From a checkpoint of a small mixture-of-experts model trained on Wikipedia.
Size: width 512, 210M parameters.
Below are experts of layer 10 (counted from 0) of a mixture-of-experts language model. Rows are named router (the router's row for the expert), gate (a neuron's input weights, with its number), up (a neuron's input weights, with its number), down (a neuron's output weights, with its number) and show model dimensions 448-511. Each number is 128 + 32 x the weight over its row's rms, rounded and kept within 0 to 255. Numbers have three digits each.
Before each expert's rows: "comes before" lists some tokens at least twice as common just after its tokens as in all text. This comes from a sample of Wikipedia text that the model never trained on. Tokens count by the router's weight.

# expert 38
comes before: ":", ".", ",", "s", " of", ")"
router:169089149133190129097145145083141141196216100206110127119096157178093117191167092091111142142091139137111139079114154113127100116118140100153148089134093145086138092148103156137116111124154112
gate0:198130121145088170115151138117179092174136201142098069139127125121098176126064160200114164160132047151176125103067117133103163090105123157163115087153099204079160159206176181111097161107117081
up0:097118115143183101121036131161160147140161084102158115129120122098131172140134162165117176149099078161141119106178137121123124090164082100110131111157157130104127152141105090099159090086122117
down0:044133117109137103168098171088133111059108063151166137156067169207115209121111161128140096137145128135115132136185097116103122231136147141135150099165076177165168118170152127143090104146116091
gate1:146203075115125137091185109125156134194178160155173128174086181133158087120101138162134127097109121111151127171095132045077137149103110082108127153095146098104137161145132142140106137141138071
up1:112186125186169080147088150077165092086113119109108090120142186063170114165149088109176117173197127134140126161175071174168122164089139173114101144141145084132138154096109157113165120073170134
down1:138158089158121038187138125119123122144112129174087158104136137132132106158107121125147135167094118052115070174159168169174111127120125152100161128129169112195181141159107100093082145155106114
gate2:096195119171168089147172110121111205156107105161172098133065133139142163183133081118127163146129131108091109155154147127164142156088146140124096154121149108155117102105085185086136106139152150
up2:198069163125123091119166143135062117111121110084151113183115119137095090123149108069138161098163103150142117123094143099150096163201168182146127126097107144121104146092169119130094140101065104
down2:099130113126154156146136121134141200083128117163117140167114118105165164138081091092139240129107123102037158125123157140154126132029164073099124133131108108107109095131102154155136071149178127
gate3:190138125133065139129112129064164126183116052119108164197116055146135132069149095107153141143093154126164138128111168083079134169104158097085179110098092188109151164127074113131145133110147089
up3:145127151149075217093167000174102140130135138178152107109134130126132108090092142078110119152097135154094120111076139150153132071127118155094037104144114194111107114169140173132169160154138140
down3:144127126155174113155153099169112134121085143111121141190120117115098173121108161158161070132100151151100207101124119145096089117067079109131174121157112131161186076082126186157156085106094123
gate4:140106103163122119150131142129165133137119079190156175147118123124166161170034084093119118097107116114121119141094107113132098167074064130177146132109120143135094131144146114103128161144139123
up4:124085104102106118162071121128100144047131164114131128166147140174129078151120107169140138142154118075128100118127112125135162108122120057101154161104131077137121136126181128131155135088154105
down4:158113081128111130119187121089094116107124114138121165120110121109136151168125131148132152127138116069106104141115111070166175143127181107063073111068138111153134139166155070114097105126080147
gate5:097162145095119122170135114131086176151161174125088135171086165164128141073131147133093184107118086119093157116100107105104100189068105157096059098113092116094125107119094159176124135139135151
up5:101114146124074113163163131160130139143121164110105215158114109173120104132123135112091145033110126142143114192150158133098097169098171147071110122157114160111154097110147133158159101117091144
down5:175176104152078125143107124110097132153154176107136085080132132200182106145093090137110148096079166128134098137168096174069144138126117179156115093095153145085083086109153096184127107129111123
gate6:115144100130160140176137159132157187120173151069168121066098093143101150182076092165100169162141115087088132149159078097129129102111152149054165094139108116228161159107138172123143138091176138
up6:161105047150100107151109136121115106114144129114174138166157179175141017112089095166118140133141124167127092147136157103123171085203184186128102134123135160108127143150156136069152090135044179
down6:123135145123086177090135089165025156098137098129098151158152123140122066146138160141101163154137100138166141158121108104144148111156170117136043065122127155122108165147170068097110183140081094
gate7:169098152085092171117144137201131158114186156130145091128088136104103149108059101130108156121075120108114135168143103124171106097098147156127185137164100141164176145095102144110145116160122089
up7:135160073118125169194153147100090089171152159136068098126182167169115202147113094084138187085108120179112113175138155137115130138114090179129151158137122047186079150101164132136093076134102165
down7:148136100146160120103153105105150126144118155225142112171095128110093078119143157175116143141182065140087067107102110154113100083067121119122072155090118128189149105108087107115101100123159083
gate8:128141145066178142122092132125150125136118119057141134122152134136099153171133114125111153171091136186158151177128058156127134098127132192081125181139123161155166115094106148190124134141091126
up8:134197122119101086080144131112180075132147159183140159122137160168135123150125125123026195089087096089117136091151157124095167081158106152130113123073071180120131126127114087106169132151094141
down8:163097105152142103171146154126113059117199113121110121078142135178174155073085055038100092125119128142143165127128149141156112158198117092124159080164168095180157130087129052105137079202153166
gate9:158129090057154178186160117122115110123132126197092154135119162125097150156140177121119142139158146099094126148082139159064134171160094115131145152092134102102089100106108134222143128152122129
up9:159100141154117080170140071161123101075086143164109115134160193092135154188158178135184126124086090178159112151083151122119124101120080097053162130089086145119129108215121095093148143125177150
down9:176148189162146174103109141128130147115123113114142181128122130048090125103077131120130125136106134168126114174179111183152092121149185096148166094127117137074084157142103114140136066112102074
gate10:191185172122131090136169145165117084100164145135126149159085146156126140092082147145130138179114109060154161105181137111081127131085182156102135127108096108146166171121101116129113150170094131
up10:100203157102143074125095060129127116093105221064075147080125172121104175105122079122144116152100108095067114084089099152146140170127105124096158119105131109156121104087130119146123167096118155
down10:135158114153128164110125135161145081150194123130149064161143162119122167127157149158127107114102178105135150105086113130176200094168115217146115130130144095148079102140116111120092099160138148
gate11:213140116157165179088157162141114108088121169147125129157145176139121091088078099125136145100116137092111124099097131095131099128124146157121159182166140112126141199122122080118103168114104112
up11:130109131112159150131134122138123123104117132128113121175151132132071065114126170126140127122149066075092128087114193127122149123095137174164098174114185129125101117084100153151110131086145163
down11:099080171176092150148118030193146117100089101132112126101123107139168080148117172068143055216103186104172144156062145151108139116137200143165158187103180123143144149155176118105161136142007144
gate12:074100177128142110142125084129130092108140133144151116150148084143125136148100194154053118123146121153151161100147167150126147161118196121063159104175145130156147109125129116176132131127128105
up12:137167128145135131173136147149142123122101123144122140133101067086092137172138182108149203127148152130136174099114066129149107106143128161065220157112103067132109067079144118093096176116135214
down12:097124158176131137169152087046106092123144125086065102105134119156132109166146129102123082081096108137113152124125108108155119155128155139103094124087148121087096119110134173157125095148099129
gate13:062151091172157089144131133087141105107137143084095135098097147134138092137125116093146168135073098120150133036124090126154130131149100113174164081170110180144117074137138141132096128120182165
up13:095112125104078140108138155085126132105149148089112169099066178112088100165189103132145149151133142133128094105125101119092154157123141217137142168121116086166118119144178161159106127147103112
down13:184117086149147163137136084142156158145153152141105147177075169164090162084147058111083155139098156112089130136140123100060131127113150119212066097152086111057102086159117149147120066167134171
gate14:133133128150074136087093137160125100142108149130134178118087149078129136162066103204157137154167102121113125129163148112102088138165159078125086100082086127152071115105140145117141178113121141
up14:112117117120133080110188148151092127122144091154157154136148078109211142140111135151052163120096137114130133153166127155144140095183164101102136185096016101082126128108099083132122121126128106
down14:151157132167084104131122148165158093201188142140122120153144172129098092169103143074129142171095184159132137120132133172156102148156120087110087120160150208116099128111147125112175119120146099
gate15:099117091164188092090122105120137080109076179148110079121136174148144098137151144114097156173106156172176167113178107175131161130155110130164085090138148163103130132143115111120170111155090158
up15:127099182130128108109111122120124130120140153116104095144092158124066116153193096109055114063132121150152085104143104148084104051153128189100174076129062099144184100094117167044075122131086121
down15:115151182106146152174106082164096142117160107115134136070138135124126123133098070128178082143142113156145137143131101116110061121096136148152130167205092102130127121086153132131076166138108151
gate16:148175178137153106143175163090155122203167162146113166148134120119166118131158142159114140120152140142149183164165159197133103109101132103141132110123138122053120149159160111116132164126065160
up16:053121113137092164085162127132116135115176099094192121152160081129165098168162162119125105139117112130146103139105121082086185159160038164114096117171080141139106135164117152149118135217136153
down16:069123145140129102140136093168126156133129115196192134111167192128158134125186119149124102133141126150106132125167136123156146097142129128121131108144148092127175124175158127135129140202114178
gate17:145103141102107112151090125171155164076097118100130122143150165110178137155130045144155153152114171105074138107118130099075119100180135094175094062135146147137156164105146138107119067168083101
up17:136143157143156132164118091123109127085118121183155100142168170132152147113192136079127096118131064182161103125157108177089140133114117102093146111129108093121145117110131113129125101145143094
down17:109095117099168130114081149104142088203147146160075102095161164137149073149132079110146123159081112112177157123133138165096181131137184137174121063082079244177097130125090107128150133116149091
gate18:161155129059135139147138113174147163138179162048095134149148149107104223156100081175134087092117182143120129100124101124168038125134098140162087172108186152189102073106130127156147057101125149
up18:135092177099149143145100059064103110056111163095115133156130123070127128114165109176096096101127133156153097171134076114149079146128121141150129114134124170105125127132134207203204103144105160
down18:149122135150149101147080103106178137120135146103109156150150151121123124095220153112136138099174103103091148125173140153171106118119161082170142118139165101114188139202049168173125151058101112
gate19:091127160099111128101111117118099154130170148130134177120143095174121137157142112131144142125117139115165074105126113114110100163115153089164137134084094104131115141145088071192139137087025174
up19:103139155112166065191078203084110173093167141109107115116184136124095117093139131188162136087143137116172121136095118114163117182104090152091134115050070108141151113159126144094140150064059125
down19:096158075161161087151096168123118161112143143095104087051156157089143166092119106123081082171122111084123190115129099195128145168136063090121133102124129164098080168167127125075187139128128137
gate20:101143102205150158088167131112196066154168123170126099118124111075061121087137121111141104143136160160154092138150097107157148105124144084150154131083147138157185134102122171119213175161146086
up20:123022153064129151160105169120082103094101167139112161075184193164204082155125111115122094131080163076137107165097163107112137157104126172118130118136089134151112150160082109168203096096135121
down20:114086108096166152089205138135158135130109113083179093053086132124129077140122118096175172135126201134158134146128104130124135180099154131162171057146116101144118116149096102104153162145071135
gate21:173118170087083137077149155092129106120105109123123131143142078193138123131053126150079113146151104146122161134169105120182143212074101118136187096174127172117173105144118123166187167183142120
up21:124113181078132174123135114097163121139084128104078149106044099120104086091186140134181107129137112165092146112063169141119133122100099081154142102183178113140101092090087122163177127187137117
down21:090109139127139178146112127108166158130108149103137088111067125120148097157161096111091119102113127108145123152119099129136113116139074166134129090141119164108153114060150117095095086130115125

# expert 31
comes before: " to", " by", " in", " the", " on", "ing"
router:150127152145143168169106135202068068109115168073109116151138093118096152109140094109077156078171045111110137189139126171155154123097138107123133132124079126145124135126148128080135095114169163
gate0:132130105082087089104164141108106133115139136082116160143142133139083115168038148078106129165128120133162145146184155085159130118108125135175174170151162161081163160098158094122175119079104106
up0:133144100159106136157153114158136093118170109145162125222127181144126172122120091084127107139130159126134154122070134114153090129129107110127133105112093114135115101156060125104118119095128083
down0:158160182104188181114084116103142095093197128091111155171123127117094113165202153141170130209158117151174082184102086095139110136157210127088148124091119155109120147128155123134134175107140103
gate1:113214169180144131122161127067126102118112176129107148166089137148102105127087146141146067097154167124110096143129119155111196103190128145093078160128182147169105089088119101114149106138092109
up1:129153106134128147156124114166126101136122135114169141171155128131127115105102146129170139087146091133117151140088097095081147169087148133138109098132187165178153171139141135121117123113126177
down1:130116127061119151106110150097120170122116158155049158121112170129123123149160094126105068177155147156159061156103102113053146101124129152115118132115137155146073116151093123111193167035088138
gate2:112120097153168100134184122126088090158152143086126201154083144118071218135128164100152146096157175130155115138113151116149170151140185067126140125181206098183191121117108148186153147143110182
up2:176130120132129108187115094058186152093136170193174117119136087129118113106096162119124105120144101098124147058138136161156106091131132125080116087145150119131102152123113079155159165113151122
down2:134194177153153139128133108155108104113115154161145132144097131160148063114126077110051101131116112097103117087093130146128072129131098157050175164156117119133082146114161153141082121114038082
gate3:120145124087103122123146158087178173071094085134127148131140119186151094153107099145121120142129098145097119172112137089090204086076118147151127155196118161126108062151104126090117065165174118
up3:175152149065103133111133144153088164117193103118129121106105105136152159094177069144163114158163139104133120171103148140113161175128095154181127119135184096059063087087123159093176086116150157
down3:145124148071084109148099136074130154149137096159121098120150151194091070185157145169170158152110127133118144149110133098108081088091077132084147183163132096142061142109101099154159179092109133
gate4:123159175144108140162147057106104130115165116105185063111129112116177137164078164103066165097132128171142130148058079105077115136091100122129110079064075111116132061108176149161104059123129123
up4:125142113139164098188176179140176130099097163115115100066044125130143129144169138131110133142137147147073204115146114099123110132092180115127059159113164091149085141076128163125140143140131126
down4:072116193123231141051086084106155119113145201104103135148136178159129152147093085100167136162122098126111102099119119096123062113140117095152198115157100068179165135092132123145146116161129087
gate5:099101127169126145121099120063027095084122135095163106088131119153142106171111119084115088124146104143098145099145094155160153129154075136116129153110151099124143141189145121147106134111128109
up5:116178099111064059152172156166163165199146114075104072089114091133111076140167182128097165134111090121127130167194134170131108082140183132115056122155154140127103099124201149122119080164161110
down5:168096161083175127128125048173120130131114098094085145120093074161083103166148152088134108096096129111150094070097123152121084161164120205103141100121134137151161100127143178139148126103150092
gate6:137084084129104155104132172106178152119129125194085078105135085137093151130117129095088121141175176127082141127151132113141139113152096118148160126126139165091143105176171185087114139145095142
up6:123065113079147103161123156147114165142183122096115137087132116105153113111151149173123167109126184122107099116108178118149155100088101149102129174122162100117078129130095137194124128086156137
down6:145088147108156255131099098148090153089197154142163122112094099144071104189180121148124131174067154088141141149138152147095107093120146169110113149135162181113128235105162130050137137091163102
gate7:160076110108101138093152106111160109162128150167108164076094164087133124165105127113147102144142143139133157077116138183089041135155105086133156084117157182095122198123146187143121108125133138
up7:093098173157125158144083068125124129102114101188126118142146180123109136138079100171157188126101142135144058064133083163168179145145094097135157150162150110112186123095153096172161126151091053
down7:087155080123156115065133116084092105106141106093153144096106142114171081103157108042111141086107131206162106097096100173151127197099121157106126131169131159111128145121128113126113143060134122
gate8:151134175080094102121098116128082123105147110090097122157150090154136102162066116115137185131188175143126096177112091160152095116099111077210116164145094143138133135089078084085090156124135149
up8:118138138174160180157112129117104160152068122146164145202096090088175108151140092119210159118138091096136063121124165088065116173154135157111155102124135139105172160117095123139100115081133147
down8:207141143139113090105108147196129085122173137135161127051129107147126157114165083144103128134049143144134143157133133121159099118153143153172146099097127084162091096126108134154136158189088136
gate9:128110168136134098122146139135173147124075147065157142142131147162104107080099086159109147114146115125137100101101139124127173119084141114146128160170165150131124114145100120145127110167104154
up9:084102123127104199130198136102096101186088096090158111173124097160193079111113149054159126112124127101183138123093159181133141102152107106153205096149145105160111127118176142156160114163140134
down9:107151108115177085167049148131100116144090114125089116088097120153137094091166108174137115149117106116097130130147153102140119101125106160115139147127118135170181117091107129078126107146128142
gate10:122060131092128110110111140143075162112149138088157149130083088144073129126078162101141152094084105101123084135106189140129138115153115176162167094111053092054188179128159123158099152079161122
up10:172105104111143134068120192149130144143128126139137140114132148130151108094146175118147120117155099121133158145116151159174191128173147216183097175116095159119089151180049159100209130101086085
down10:085092124115139089155166148137111168147171146113177155128149102104136157142112077166147162165071093142136074081153142129174143136178130110128225131131086087105137098144143156108116106191113108
gate11:176119087076152173100158139134116099169175141113133102156154115081121126180210152113160109143131134133087102110196118081164095070153078126146146104135103102121118096137131092103119154136201145
up11:112158105085163126119165146104149143171098179159159153142126119145122100085111137141130077117140150074119138125141171149151133129098124178147099125184150104157177180108147196135209103144120127
down11:124160174131126105118115111094116163109172047108091102111109149150163110095124118084105121123100136134181088122088128139132110147171146161156140143170170107112177095079072148136152125133141130
gate12:100124158118104112164188138114092113091160096107132094076147117108114153136102090163069110115117133116125097092118099194106155146082117150108104103098114116180117168165189085102092072143169115
up12:064144126126056094184109120126137133111063127157106144140086116169090149141138102165120129082171158166134169144156124139123152126112138109213206111144123149192107171152209075163126118124148108
down12:141078131124183096131126118093183091155086095105106139115110097141120125060092155161123141161125095150130116113122111143125132168165123184131129183163141045079119101105097133152139124112137108
gate13:101038132119146147096115149119137143182167104162103124150187150114075148172072081133107067148115179127191130121112100059168116127084090130157138201111154094173105092112198131135120146164133116
up13:127093138102122101183133170137140124134085166149111120167104109077097157141092117135127089105196120119115102090104123189090151067114144124124151124109177100145189117114121112162097181124112133
down13:153132160075136129173158144142119050068109134177153207072086178153138160099150106125171113123127169079098112139135137130117106161157097150092181120227094160149170091112173139159145108089125188
gate14:149148138167098131092095124162141101168129102066093140094136088135122119090127141165112060151100113147143135157132057116040118133166065193120132115092090099130140235091154073120176144123104184
up14:121148126108121208080106091174066095089104095112144168122165146180142084109124105159197180135154122146096164137127100182125101103124187123163100087123181094109153130109136202178140140131109176
down14:171144130087179130163125169134139137126072106114177157129092141117123077177192111083142066128134128071176083089081139142067159120191101145161164124123130164133073110112123170164095146078164142
gate15:126093080084093186080222140143164108185156064163084123018080101138140141109151115112077141098066113188119136122158167137120179128165120108203116136128160144121173089122097194137137134072115149
up15:098153170142131123128137098129170162090102164159079101110183141176172124113113075187104119102170071140154076160134196078168094172099154197140133121158184104132138165218155118151140162129092172
down15:130135164118125187098146164062108158096158119135105133126067132080150064149137122118157094095143206189166113163123125114167166182155163165098146123136099160101117142082155142171143160105163136
gate16:136163127080120154165123059095204114106093136186174145140107197165222180133106108152074117158103095083146190145170117113085094149113154114102151121119151115113176175120064086172127145086103129
up16:146120096143103119098162138134109188134166161131153165091119139114104083169088179133125129116045105148186111129112158084144131102178172115135085156143109129118163151122157130143149143083125063
down16:105140121160138134115095135079216116089124133186142162089133057076138111127150132138110132142073169172170129156143099143113091143160089127074154113139123198133137084113140143105082125049131165
gate17:146107122193095135156187123151099106133207080148107150161158074091077078133089071102116153106120133112143098097167177107179055109144146117102132145092099128152123106144162118105113136119123151
up17:136132088177104156075109123131108191162099158123143102111084129134162160160183174160111141129097145161095109164159113135093153078154134140168087102139120138103153148118088115107133168100143165
down17:128113126147134126164156113144101137142177155152117095125107124106140143146192169163115080135107151082089072149151118106150101115149112161148172119117099101104116122140114159078172133162128082
gate18:135163187098106120127136088141142129123109160143117096121139201215106158148107134125133144119118105088079110143187198098104134147086136079082091113105103121116100087157155141167165147072137133
up18:143165119121113108100132092132120094152094144150134138128081136148127135069116061161109108065128142095066129178166060115129120095099148094091083111116114178152126164071131119097141132078112119
down18:049134083150125083111113144105142070136037087153158143057104118154161139066150075103152130044131139131113156099152111135116136162092097133083143185157086104202095127110127137074101114117155176
gate19:145118171150115169130061041201142107076157155152092121104161155132120071126115173200133182132097083136114114099102158141182111176121144145093131094203130178132125171114151146171118104045161065
up19:165174130151104143132150110178143062113087119111153061131079117137175116204196088138126106119105169119155110159079130132124124149169097094192134108100174060127083190098105146145123125188125188
down19:055106109106147127156105107138133204131086136154160121106116146129144154059124129087153124193114151084148108121165123120099129138061160147130186172109100068151095122158098084131085125083143138
gate20:133129162108131080141074162178049124147105093134118113140114119172159043184079110180145106160092115068114146135143133137154105161126167123106136140186122085129148103127153105161147081152108121
up20:117097166182119146176136131134148116162109144182148174120096081172107105172126157110150144106162151151116134134132094118108142147114101156112169115047174134100122090205145161066156096125084099
down20:139141059161171128172156102161100142123125103140165124074122119163106165123070136137128109069172082135111158118156143099137169121145090146153111196088187071188085064155091125106127139088124149
gate21:197127128159098144111177089173121128089085100119139153129141149111122130109140092175096110103115086072077132145140101114110160118130140119141117142128058115091160244115101153067172131122133076
up21:142120109122087150116085154157123157140088049176090132087098126175122140137140116072108133127075105162061177113116138142218148086157063153135123137147174165150133134118104118094097128160108147
down21:130170122116142178108170141121139121111151105177130087117164147156073132196126119137129115164097125181085149075164168154144166129086059101121086189142183155154057142121120097107104092126143112

# expert 8
comes before: "ly", " to", "\"", ".", " and", " as"
router:120149089147133132192112095110083099093104077091143130194123118130116110122155142164143145204144109111133159093112209168131136153111120140162068110146129139120120167137148158137070093175122093
gate0:123140201151096085123107144110181117140106142059057132110129123130110150176149100186172183129145121150141090111114195119162138138146123140090085125129141164184089120151098072198166151123102137
up0:142191218154126047099129073123223184077130133127150110118060149155087120175122111110151143139119168044125143173079127098104184166122085100119108148088111102106157090149125080166108141139152111
down0:133122112151075094038095086112116112155147142131152139116082164129155180133121100131193116077125153131111101140126121104094132110087203085085176163131102114172106103172101026092117146098175104
gate1:101125104171101157092141152116117103164155069146120182131148109142099159118057169121149181138129107071138154107094096140121169129172150162112092132081111129120153121086137146072118169171132125
up1:129103091104087152136139160116110106117105159098173182139142139153162136076137121116100098125127062164084127088171115107185130115137165147182102105095110152144156149147092173132103139189152162
down1:066192082117086139114163196119131167123096092112161119105116117064145168129119123149091148134103110147123122121093112096091111127090134142099143104099127091149133113135093136083105126145160109
gate2:121152120099163139153134130085122161134135107068146132121172111144080157100146135144148106145108101107171068140189116107145118078076129110119123152092122088087158182164132112194107122150113051
up2:097165119119156090151201132063123127208161093171122134122124078151138127158131111120079056092090172174106091115142161172113161114152125089162137127139134191114140109147072153093180123138136139
down2:128142150086127164134102084084123111080134103202127181214165194159122136108108061141172127146160131098162134101123125133151074108093175112136056106157116117131085158119181000133156100136169095
gate3:088166083084108118147117150081209126151110123133065083148111117100132122189149164139053134135114112136138150134111105171113166159170152156079098140120163192074151140107153132157121150074169176
up3:065099119132074103097115125147146135185143157115115101089135114074092170124117124088132175144102126148127135125152133148134155166107084187117125118132164139137128154171115049172098130142118169
down3:076106124155159081152173100186086093188203149094140113169100174163071175181129158152109124104158146100102168113141172135191129145097102171158144123204110116108116134133161139128137086143128184
gate4:095103121073116136137139159137103152142139143112137046094102115152131134135104155107093122158055153132082131084148140136146147179100118141062068139111157129146103125163110146196086128110113108
up4:124133088120150119176142158113192143106096138081096116166112178126130121101149084080118152169133135128121077108120157105144130159145125141100118119083088105137133121147083118133151167103100199
down4:150145118216235068126114156155094084082143122078148174101145188140129099102155132107130167114078122136087084127154099165088132101099066141128117113116126097157169148162194139098193192102181171
gate5:138148058086127099180087171102110142135169140120130092067137141126108130060106092178129134109136189126228120129133134105129157077109090052103103103121118097185088191118157128115124157123170088
up5:155112133134101181125132114101122179114117135170102116152092176080115110199145122134108131118118123124183096104130155120067106118132114066166086069119134134215164115178113110157117113121135092
down5:130159111127108209107074125117074156129116101132130126156164099088135121151174124145134070117098144160114137145139144180100137105156095132122135124141151077095094134122154101147112115091112123
gate6:128087133133107111150148162151137114102108182166104120124106054204097139145133151079193150134192079135150148143133102131174095121137129098113098163130168177147136155126149141107064117139182187
up6:087126075168133118109110118078091122162181119130111094102169127141145101176086104127145108123132093048098134159126137126181112091091152186109167079091110144155083123056156066162162129119142096
down6:084103114088105103096165115162141112188128145113166089145126138169164060159151125144125146079102138102147137129125123178096187087086104110122169147125126133155154176164153175157106076147121106
gate7:130164131127070139155134111135184149120171123197124175135159117145158121137132091178106102112114101139116122135154119155064106164144143134154159090094061079102140155172109088130143150149144166
up7:103116090154127096122100071203121211162138123149180120115174135101136156085113106132123067170082067134129164137096168156122141073086136109181131125192153116142147128082113138094086128126084163
down7:168122170138137118137178187108110103140133119092149106154045088125189100142152139118113114134137210062206124117098105154121164107175109089133143138163113130056129156133096107211167113129121100
gate8:111098118169118125079156119141137089099092133102190103174163112126137142137127144191160188141148095162182158159149185071134120187105128119115159115104056133144123152142113097106113136073076115
up8:088162095121154139132115093122114124115071163093141099159122183108155123170160118127177149097132108077121167159091204128181145141144174112148220079091126190110101077090121103092154141141145137
down8:078104148157131114157137168106166107118160127107168139148127093066147166124097151130097125095137119147149157139145176103110142157083145092173112136110162150202158106121130072120088122129105103
gate9:081200145105110119185134069128144085189138141092103108142129134159055122116147155126123124191122119129104128112125057153122143097137163131144078083172154163131140106096108115099121156138140138
up9:107101136145108067123109157140120088089145134101104097102113125095121181144129118124157088135105110119140171133112059109122067133093175116131155133163144178129150098108113098110170114152118127
down9:108159120184096150135153154088161153182124112104157090188113089160137130145100158120153140122101091110115110106139184103122132136137093134074085103114184114096098152115146116172113057206113162
gate10:114127208119158110146120148111102177179125128094094161134161138084134086155163160129190077175161001128120133129120111120108121163155110118157148142103126164139143125132113118132173169081131124
up10:153109144106140114144081138184144063170133144152068104145150154172087137140143112177056110127150113130134130153154128122154177120138114177166110152112133127163109112090175100131165082146158190
down10:146141180055147148133130175128167125088168072137137128143122114150118113127179099189141147133128091109147106104110144127125151132128094089177106144151122037106123115105098137133127128166164072
gate11:140137096103127075139161144095129165167133078097133083125144172131099169119101149185095128106134095136102112059101168094168098042146137102102100101155140151085131137133147165116167144191126159
up11:164136166197105151082168162135174113088170139145116169113085167127060139100110132151162155151152098113155101098107125136147107069088126098136144131125107198124111134149123113122140115148095163
down11:156073146123156138187127114148142141105164125116164131118068180145108102153150130182166138069119163150099154152121108127133111101127129118195060150133139198079173187120138142128174100138117143
gate12:107079097131141204154053116115133115094125059146120103106131128095103117122102109148144119082134136130123145164164108138170149074113111087182161145115123135114094163083116124117101025114117132
up12:119079114152123092128111089150173156143139132109220181157156085168215125166164093145098202084147103108066163109170116144170181126106156141137133151162121150146170135137109139100097058071096107
down12:099125146177077084103173138141111159188106146144161166107158198162117170155154148080154090119165116116117193114131094110113147100145145083082144160137140198113141160112164133082194113073161091
gate13:146181079140118154147096103092184105105189076143146095142097115115092166117081127127156156119101176109095169127122153144093121153178144034132079089148148100155109106155119181127160083077113092
up13:147113142071140123125126047072122174148119120141152175159099095102144153080113125152118089152092128132097120085145124174126133111135149131117114113140167165089091052245111079119136114184112142
down13:114182134163106103132194160110182168136079157115108062181142126176066119143116116141160118136129145237086148141155135134170171154169170129113074094063104116104158157168107123121098119138174087
gate14:090132161158138120057154121057084139150155121055136182178133155130104149144145163113156158135135130076120176117107076119149174122070154144141101082110167079129134089116168140097109173141128078
up14:112135169148094132062117159119102120185074164097128119079150145149136145123127107136151132121076064115146124131163129074151087131189108133153151054107113168107150132077126111104155137159095132
down14:118113107141143083140145119135070137130118115168093104130127188155101107128118071114112198143148129095142152087138110176088125126099152125141138178112071107101075170141120099129159120164081130
gate15:126142187156147161135117178118141126121101154131046091126048120143155125111139153182152103202144104145117110135174158147062097086115112111111120108084136067142154155114102136080123116113169140
up15:156127111187134155127204145142138132154183132126180142126178081094070062171137149060129163164147116170163115099123134154159067137139100178132150082160140208132130129148162162121106077116123171
down15:170110088159131116148132097166128158064089129179183113145123081173163149146178117131151219162153147174173053145134164126198137128126207143141088076123141187109155072130079127067120140075166135
gate16:142118116153156153105085104127109148187161176140094160125142172168170113130104187126131176149054104138124115124081114106138137127191116152152189105169153107082135123128245205114142081128109162
up16:108117151081097095121120102097132154083140092156095167143148130088117110169180121106084117096150160129136151091122166140146175126143079115154114168117143179139072091147182143100098167159157075
down16:116102159143132086122144098153142100140161051120120149121114113147067148144123137165171144077139157109214136152084153079114129110173083068183149138159087147126105169101126133114112130151121146
gate17:102142100232087125148142086176097153188132192119179067123101171178185128151106126117142070094115089140169125132148147074115056118105110086103160110087142142132116098139188157146137105125096107
up17:121132109128142136083103114130135105107115065116135113124124160175179161152132117122132066119124077115194139131155071106098117092113125125099145166190088165157060110128155135060185091068118049
down17:098144117125139123052193115136107104109111123126171113130109080092126113133157089099151094126067143047146145067120118124097078152109105141166102131098119136163128132118085120179121134180138125
gate18:142193111116132147117150110071101122084121140082143106094158165112079137084126166090171182169175098183146144137105103130096147151114125140094103090121092192131171137101108111146097122116083137
up18:145138139104093170092149144141078046102120151114135092125142194094149153118167128059117066129146127117098096174105113067159129087103139147183152163137115181087152136097116045169211138093084082
down18:141118103149126150170132146156176092185031141103187142118157129126171131108155148124119119086153162130073149081203049099137075111131160155154111114141097118174118147159064112133097193107130118
gate19:138173121128100089091077109155092169105203195064183130137134099125160171142108104101145162097153157098163164153176114128124131085169105140093102067157083153135109045112106107091146127159112116
up19:077117160138092101153115103108213137105148147114147095140186123118136172125183139096126061129179130164115121109089126162136090119148100138117147140131164130099127122158127116178093149132150163
down19:100063203117125158091093135139116121166176119181154125167164101152171118106122130091144191112131173149181123144126157147137182136150087143163156193173090057124144135130158119175152161104076096
gate20:143145114111114131120110096134125108164137155149136081132112114162077087116099093135083096127135137139117064169115148160101118161089136165095088161081083078084094157131125169197122156166163143
up20:191088149058121134174138133072102170142104076133115133108173150198104172105187112120105136137101144155129118093181158148052159099107132108139149114160120125131081170212121073181167083177168105
down20:151136080097130147079101143095112143134107119167133125112081113104124130168159080184148119088124178076112076132130134097183137123125086146054104154102094147098159109086133125153109154169132150
gate21:072147151088164132120097149177118146127077090087098110151143081092111092092186131124125200206099111141194145051108145084145146108163153171135164064128123113161122196168086089132146123141112113
up21:052041107112101120191205120107158170148165111131124102108119097079179129158105130076109149114166161129146112166082086130165140134123149122214125149174169158132135176116145113149166097153093108
down21:165131157129132180181145128151127175187126116116146156165119123131142149194098145111114110124144111162124140119167119137118135116106127091117171115127176079136169125154072117143109170134157089